config.toml
n_layer = 9
d_model = 384
n_experts = 96
experts_per_token = 3
d_expert = 96
d_shared_expert = 128
activation = "swiglu"
moe_layers = [2, 3, 4, 5, 6, 7, 8]
router_score = "softmax"
normalize_top_k = true
routed_scale = 1.0
balance_loss = 0.00238
balance_bias = true
router_cosine_scale = 14.0
init_std_router = 0.00666
lr_router = 0.000886
vocab_size = 32768
norm = "rmsnorm"
norm_eps = 1e-05
tie_embeddings = false
optimizer = "adamw"
lr = 0.000973
beta1 = 0.9
beta2 = 0.99
grad_clip = 1.0
batch_tokens = 65536
seq_len = 512
train_tokens = 506100000
steps = 7723
dataset = "wikipedia_en"
Below are experts of layer 6 (counted from 0) of a mixture-of-experts language model. Rows are named router (the router's row for the expert), gate (a neuron's input weights, with its number), up (a neuron's input weights, with its number) and show model dimensions 320-383. Each number is 128 + 24 x the weight over its row's rms, rounded and kept within 0 to 255. Numbers have three digits each.
After each expert's rows: "mostly gets" lists some tokens that are sent to it at least half of the time. This comes from a sample of Wikipedia text that the model never trained on.

# expert 62
router:136087183146130102091134132108176136087128141078121131133147129130120118159122135111094126111127173124137125157145137100131127116184111153145104094131135154095146077110088089115086111110156125
gate0:148132120122107133113115113149145156091138097096108057145124150125090096146112122133101090128124132108055094146096110155139139123124158114147166119091113129130091128149132147142118097118091118
up0:137133127137129129175134131110130083163148174109099143104136126119125126150122158139151154130130166105118133130133078154177130122138131144139133121121072123120160131137086118102123113091143104
gate1:161085122078147088169103121171152123070156186108133113111183118167140172152133092097111143131084142107127140123116131123120107153153153111133132118116088151084145145149142113123169144158136115
up1:116069122111146107136141136112134114096121146098087137089175145143147121162081134158106136118144183119121115166151119156093159159148127094128130111142110167092110138114142116126137087154106105
gate2:118117123154111119110125107137152161113100145105074142144161141178135123128154120158112135118134122135119131126105091120119137140147116109094117109127170118117126111153105120089117076121124086
up2:110128123125118087153127144123156074135118143154130166116167117131129141134124105124084137120107133144127154117113141129204124169143133135114167126152114163092125132108131138119119153139128112
mostly gets: "born", " born", "Born"

# expert 48
router:122071097140133121131163161146089140119104141137163108145137150113169143125132131134137140133155128142134114130088114132087086115140192131149105125079106131105144135095117112132110148155145134
gate0:151134089132090150100171149181155156117148095077150139137112137140153180115120158129117192114119127131133136123113142131144141135131097170145138115119143088099104135117123072108145138131148158
up0:117116095169139154168150131172110127106108108100148188151074128141127159099126092117131125117141105149178132127097149141121119156153151119102142149120140143108110152096112101092140112162130108
gate1:131117123078111134112191130160126089159132121124103116160151109078124143139150166090121125108143090120134119129142145125103114152103137117163134132160116126088119130079096144162124108144092150
up1:129127145089150111113133158154091130177160101142136123137130120087098120140132116136138144142130071091131138139141132150102092121091118074108115104169128142140125165107149160108114139140130218
gate2:154162117118113134116130142146157056138118135081122081147123118147129147108150086148092095128119126155119107143127109145156125095102163181170193106103136152121120136125160122114144122115151129
up2:096115183141150155162139108111119122117088122121148168134110135129121093120088102131151111120132148027148136131125111145118133141138082135118088129094113169150137106137135110147102082107121096
mostly gets: " Te", " Ay", " Los", " Il", " Š", " Nor"

# expert 88
router:116090128141127119149136116158152149133097121160130116108134154119150113143136114143142123109102098150115122104075091133131116116173172124125137142144133178150096128119100127124183093118137103
gate0:098123179169111116162147135110113117122096105132121101144113133103124158110102164152123121108110139120134089083137097131105113090165156166137170101109105114153133110126126119107129133148135061
up0:116131132109120182194128147169113137138177157135127161088111100121133150135154109117116162083130124163167149120114175153153152162088141139152114179157111160121115149117126131094119122146152175
gate1:121133127104138143123071113134140123144106148153103129157107116104124175130142116117115122094117125160139129148103118105114169167114128110140124105133170137130119143107123102130124104157130133
up1:124101127095097137131108124159141121126152116130155110164169133143118110114098097083138135174132083056117141099162142146149100111128141132138126156091125100106114156163129150122141112152121110
gate2:092136205147121126153163139152134161092070140130070092104112150155122110144130158112126117086132152117126140132114111128105137152141130084097184130144133136072100124143116095094120124092087110
up2:106148147129090145133100116118149131134159143140103118093136102093116126115130087109112151118113106193111093165147106128119160172051110147173102128130117112184176126144130148141128131133147124
mostly gets: ":", "):", ".:", " the", "\":", " Preceded"

# expert 16
router:144083141146156140158169110130107103104133116139158104122110127099186144102137127110150126164133096115137126152072139131097107145152151145136117133099121124162086106129158086167082140101121139
gate0:105080120148120129143137102101112076098134132113111109134107117151196127156158168142125160119123159158117145108134127126143122144095138132140120154127094149126128122131104138111072129164112126
up0:128088131131123132168150100104140114111152144145095108102117118131159163155154162117122158111123148170104157126109095132122089143153164136110119121095128124135120095112138163137079102151133107
gate1:136123142110126161137134129155123090137149150161161159123128099154109111120165130103127134111139130132100138125120131109150166110150098123086121109157113141132112161110141126163108114140156152
up1:121091125148168120126116168118115150140108136152107094170176132113121100149077099169120094141175112125170103111135108104109088111109146102135121151121127125122126121166136161090150162135132117
gate2:153137140144142152106119098142114131100118120122134068112094121133133155121107138129134142117136112142098142128115119154133137120120138151100113112123120139110142084163147131108109143107105094
up2:148121158129158142123112154134118130139126113118121100088115106124126157098109158152113133149143123133105118140101097130092147135092142112097136128148095132132094136130169146082116148131104139
mostly gets: "Sh", "Ch", " Bh", "K", "M", "S"

# expert 33
router:110136108154134143153196118146122145107138161126156107141147136137136112112134132101137094163144124128175127122158136143166150163138159089128111157131108126106063119096128120097106096074124123
gate0:101114176105128147116138102159135117138111108142137127171154128081146129111127122114167143166147087144158113101131128121110120144154179143126131132135107100143134128107133074148157113161190135
up0:186101121090117170109107152116141134156150151157104121122146103169157095155132149149117133122127129108125138093092163130144154122146131117103118126130113173104117117129124116156132122169137132
gate1:148148124106131098128143121132126087091110134145133108136124129101132173087134123167147131100144154153123105156089143122136127115114148174163152155152091112152150104119095151146147142089111135
up1:152086106102100113132136125120128142134131152099088141161158082134118144166142088125158106135136162148137139146143163086159123106090151180141155101108091122119120133144084163142162119111132178
gate2:156103111131125167109125180130130139104135120128161133154150133120152117083077160152128142118155131138125116120103128143150136154140145123182141116127137152125128112127089132152090143126160201
up2:108153123100108118118095153119158123138115122169099104096111133134122149121135137117065163113082119106112108095160111153133107133130120134090127142122094146092121159124143134099134176130136099
mostly gets: "IS", "UP", "ER", "EL", "OM", "OR"

# expert 49
router:087133145147116112120136117114147119125099168105132131199139123129139133091109094134144074137136109159152103147150116122140127109092194110137154119156127154106119130135122107159086130109151117
gate0:140135142142124138114113104137115100083137156138105179108156207159120135104104115137133126114113123108141126125136107127144080131139112133127142117123139134143152127138156129156133153083155141
up0:102125105129139120126134098176135157188130086083122173148137127095102117131110162122125136118165144158150144146130130147120127152153138152125122156123126100141104102157139146119135075151155124
gate1:125143109124169106134151143115151136110173133096088138149121136111143148123140154096156127134163150126136123103144121132127110123174120134153137108119124126111102115095125160109118093126117092
up1:113140135123126143115119124112137107134099122125114140149145117125124160109121146076182142139138130164104101092119101145091115125168141133153126112154109122114119089126121113082138099107129118
gate2:135113127093101172131133126154136138113128118106129116173156131119153131141155122116143109157128121099126135134138179097134123123170148101118096130118144141140122141137116108139189108138116110
up2:133122126122102204127143144139127138122105143098099112133157085137143129130166132139110107131134148168109146146135152145089117115128179122162112123075139126163133111111129110118159125182128153
mostly gets: " Er", " Kal", " Les", " Sa", " Jo", " Kar"

# expert 68
router:098156121152135144101110146072136115102124119107136146144113134162143128115126140126145152144152151142123103153139115151113106109135130152160122084149138174139116179108186072136101103126126158
gate0:124120141141138105132136136117162097132130144132107086124160107144105126142107101127179166100145165130138133113152104137063151148182128174138137115104146135111103077128102108164123120129119145
up0:110135097149108065147115131125082119121111174154117169163149151112131127127143121143162146080091115178148125106099085099144146095090142120116099108103116103096109127147123101174134120071118107
gate1:142124125092132118123145142165145166121118161132135114116114152155141100136150101119102145118133155168120133124132121109153122090149104161176182124164159138153130133129145090132113138106148107
up1:128090118147116130131135104092086147178132120107096109133124138117138070116108113142140139118129160185114127121129125120130095084129177135130151114084110125117116129152145081121172112148081099
gate2:104118122162135155118099150116142089158142124116140108111136138174124153142122104112098137119110115116120110132127092147107120081151155113113117143140145153147160104137130109123156105134136109
up2:129107131124140114124132088109105122137143166088113134069118134120135127101127154124132122150135100127107146114125114143115104119177140136120143163120139135120126148137129111130130167124141164
mostly gets: " Trump", " Olivia", " Pope", " Jacob", " Parv", " Ahmed"

# expert 31
router:095154123144124134165151161077130169155102137107159156105099100125113123118141110121128131163130119115160154143140142155140111135120090108097120125130145166121090111100141148133112116139119143
gate15:161110132121130151147131094150160141149158167136104148088128088136138154131132104120161065092120139131179136125085092154111117106150150093141147165157133171141138113105137116159099135114147112
up15:125122187136107085130076147165112119152136157149147107141153136102117115159141105140101133130198127127115099140148154165111115126126137159138151141140110087114145143110125077111048104157144126
gate16:157138129111135144141123150119155112195120127077137140116094133100128103091111148137146134140182100181117136122147157106075130121107131150116125123145172116148142141144079173158117111172113124
up16:143120149117150107148131131151110103194145158081102152125129118111164112122131150123132130138161166179126150142123132107100130152140136123155124111135128146110147134120078148127152134118103121
gate17:118126164115109105155132139125126104106091113089137143149102147086127095137125148121107136140142106184122154131103145152152197090116129090133137088166146126146121135136096126126111114087144138
up17:131131116144113130159141114148106139129125139123122115129107136110124116115151149100122154124161094178118134149147128133163162110127125126117171113158114107134138126110107186129116108084122114
mostly gets: "Lab", "usha", " Exchange", " NW", "ز", " Chicken"

# expert 11
router:132081153143123134136110145139101125119093126149119114098141142136104095091148160139132120117164156173186143156126116120136129118148094092127149195131094130130126118090104117122083132136105124
gate0:179127107129164130140128142157160205149094113106194096098134102113120138092120123142149136115142136151105133111116171096133103128126148158104140120107107082128091137135141141142141196125145171
up0:157109116158118132143140115084132124081139109149151111087164130093113131118159132115103092171165120150130135141169111111141109077118131155140092094143052114090126127139087163157108129181142141
gate1:141149154124135110138104125193182124126136123095149132131120101135133139121129124143129155078132143083100132130122149182088144130126125151149143091091113121116110107136172132146127109135124127
up1:127140142113125152149115114118105183126170102108146154101102099072104107156142114143121133132128119170121138118146120138118100099135146127101095122106131136088147116140107132127152167143147204
gate2:139150117107153150142147130173133113123138110116156119150130117142161124162168129134099140143099120131105141110145161128086105156148118188122126129145118135114142109137123127116152129147120158
up2:153072128125138154092120120128091108135129109141111109121137155124155095145138132160127114132097109146123106131113126131144120114164105119129131104081163133171124108129098147128106054167105107
mostly gets: " GF", " GA", " kil"

# expert 15
router:171137132103119101136118125132152140157119131099090133127117121118109124117155045115130116120187122142135192148091131120121160105103093098159146128138158101125094118143172115121194147099103147
gate15:152112148112123149124126110086139129163122129135136142122118094112131118098162128174140138123141133101163124127137145162093157128172133127081090123127186065182144162169089159158109124135158122
up15:142123138104140101147097174122130114137151132155138135144162123085130141127122126067104150133129095105135124131093121101143096198084097093138157146162123102129127147126116135116120105114134140
gate16:112168113128130152104168130164137147078117110114143141132117092145137137153163119108138157125180112159149145142119109100186133104121115141136132119109163088139126176123123112119140134163139143
up16:184096111111135157147110134115121129134167109109090086123159158098159141097098143146133136159092102151141132112113163197101117153148140141131156145145128155105139121143078128146129119108120122
gate17:112144078114127161104114154106096091128168123131116144142122122090120119114114100144106085106113140106128115118150126086131097152124142121104126106115142111131122124111132117135137101164168109
up17:144103156112147125100111129095104135103108132119143131158066129130142109082148126108145140118148080126116148175137113129132128094141100114130104122100152124138111196108133153137157129111167159
mostly gets: " among", "The", " entire", " The", " Its", " the"

# expert 27
router:102122102114078170133127109104112145130129127099102101095130140111075108168120080124161093104086186139132066118128123139120148154154145129128130150111113136115122116126154116126183112133105131
gate0:126102128102121114153186118151112146123102133109132127111148124127120156171139153129127128136125135159129112173094100154067161131118114094149135123146083135105114133119170094127150127114196097
up0:107154111103131157135128157115082089138115118100118113147152121092137122161131094138131112120126164194164159091123118148099127122086168141148157089127103109147109130160135151134128119174173138
gate1:134118138137136076125109081079128111146112152161147166104130103187111136137074122143096125109111077145138168096124136115091100117143128108124165184161159106174134121154141134127127158129116123
up1:125085152134157089163111107096122109118110177128121151089143115173116130152087153132101120108131128131143157119135120112105126130149133086146138164145113127177114070153123113138105145114102139
gate2:164103127137158132130140087108124090126113121121074116111197164157140147129095160137124089150151143127149108164104123134111118148126126117145133172095111093143122143172130134120125124118156062
up2:051124123137131176119126153163122110131128132147156117123168106162117132138130110137099123116115106110154140105115163144105132155082125143133099132123105143104117080096120112110150098162134149
mostly gets: "_{", "&", " @", " <", "^", ".,"

# expert 7
router:139177132133141117094117108151083118119118103119135150129091116079148148101149145144138120143123146163131107142129112149131132115129099118120089125112111100145173163098138088101131126114143156
gate0:082114148151133112105160142128122146116146122128177107133133123117163150098141112128115142145153074137143160109119168126138103109098113144152129128142131086179140123151091172134115168161120117
up0:109144147148104127073153108140116170107109105126167111138086135100159152091126098120110142119146101113160122135108120146136124103089107125124103139129136110160142136117141130120141171153096144
gate1:125142209113143139092086156121137120120104116127159156127130121093154168085168136091144154102130206125131133102115111132121151163128144160153125141124120100174133115134126165119131127140171128
up1:104147142142162156121142173171138133122102096124176122107142135127117158152150124139186124134125102131091128099122132120152083125089131152135136100127180121138125094145144149127126111091158147
gate2:146121104155124067094096141136125168156155127168167116185147129085113134100103114100096133093127142115136118109134126128126138122093106127129101116123135116170112171147137141109147127125114126
up2:162118145128060117107097092092145127124115133143132109124130122101093128160109122158077106150088115137136093160139102156160147124133128110119122129143158146124090138064135101122175116128105132
mostly gets: " ==", " ===", "\".", " ====", ".\"", " Although"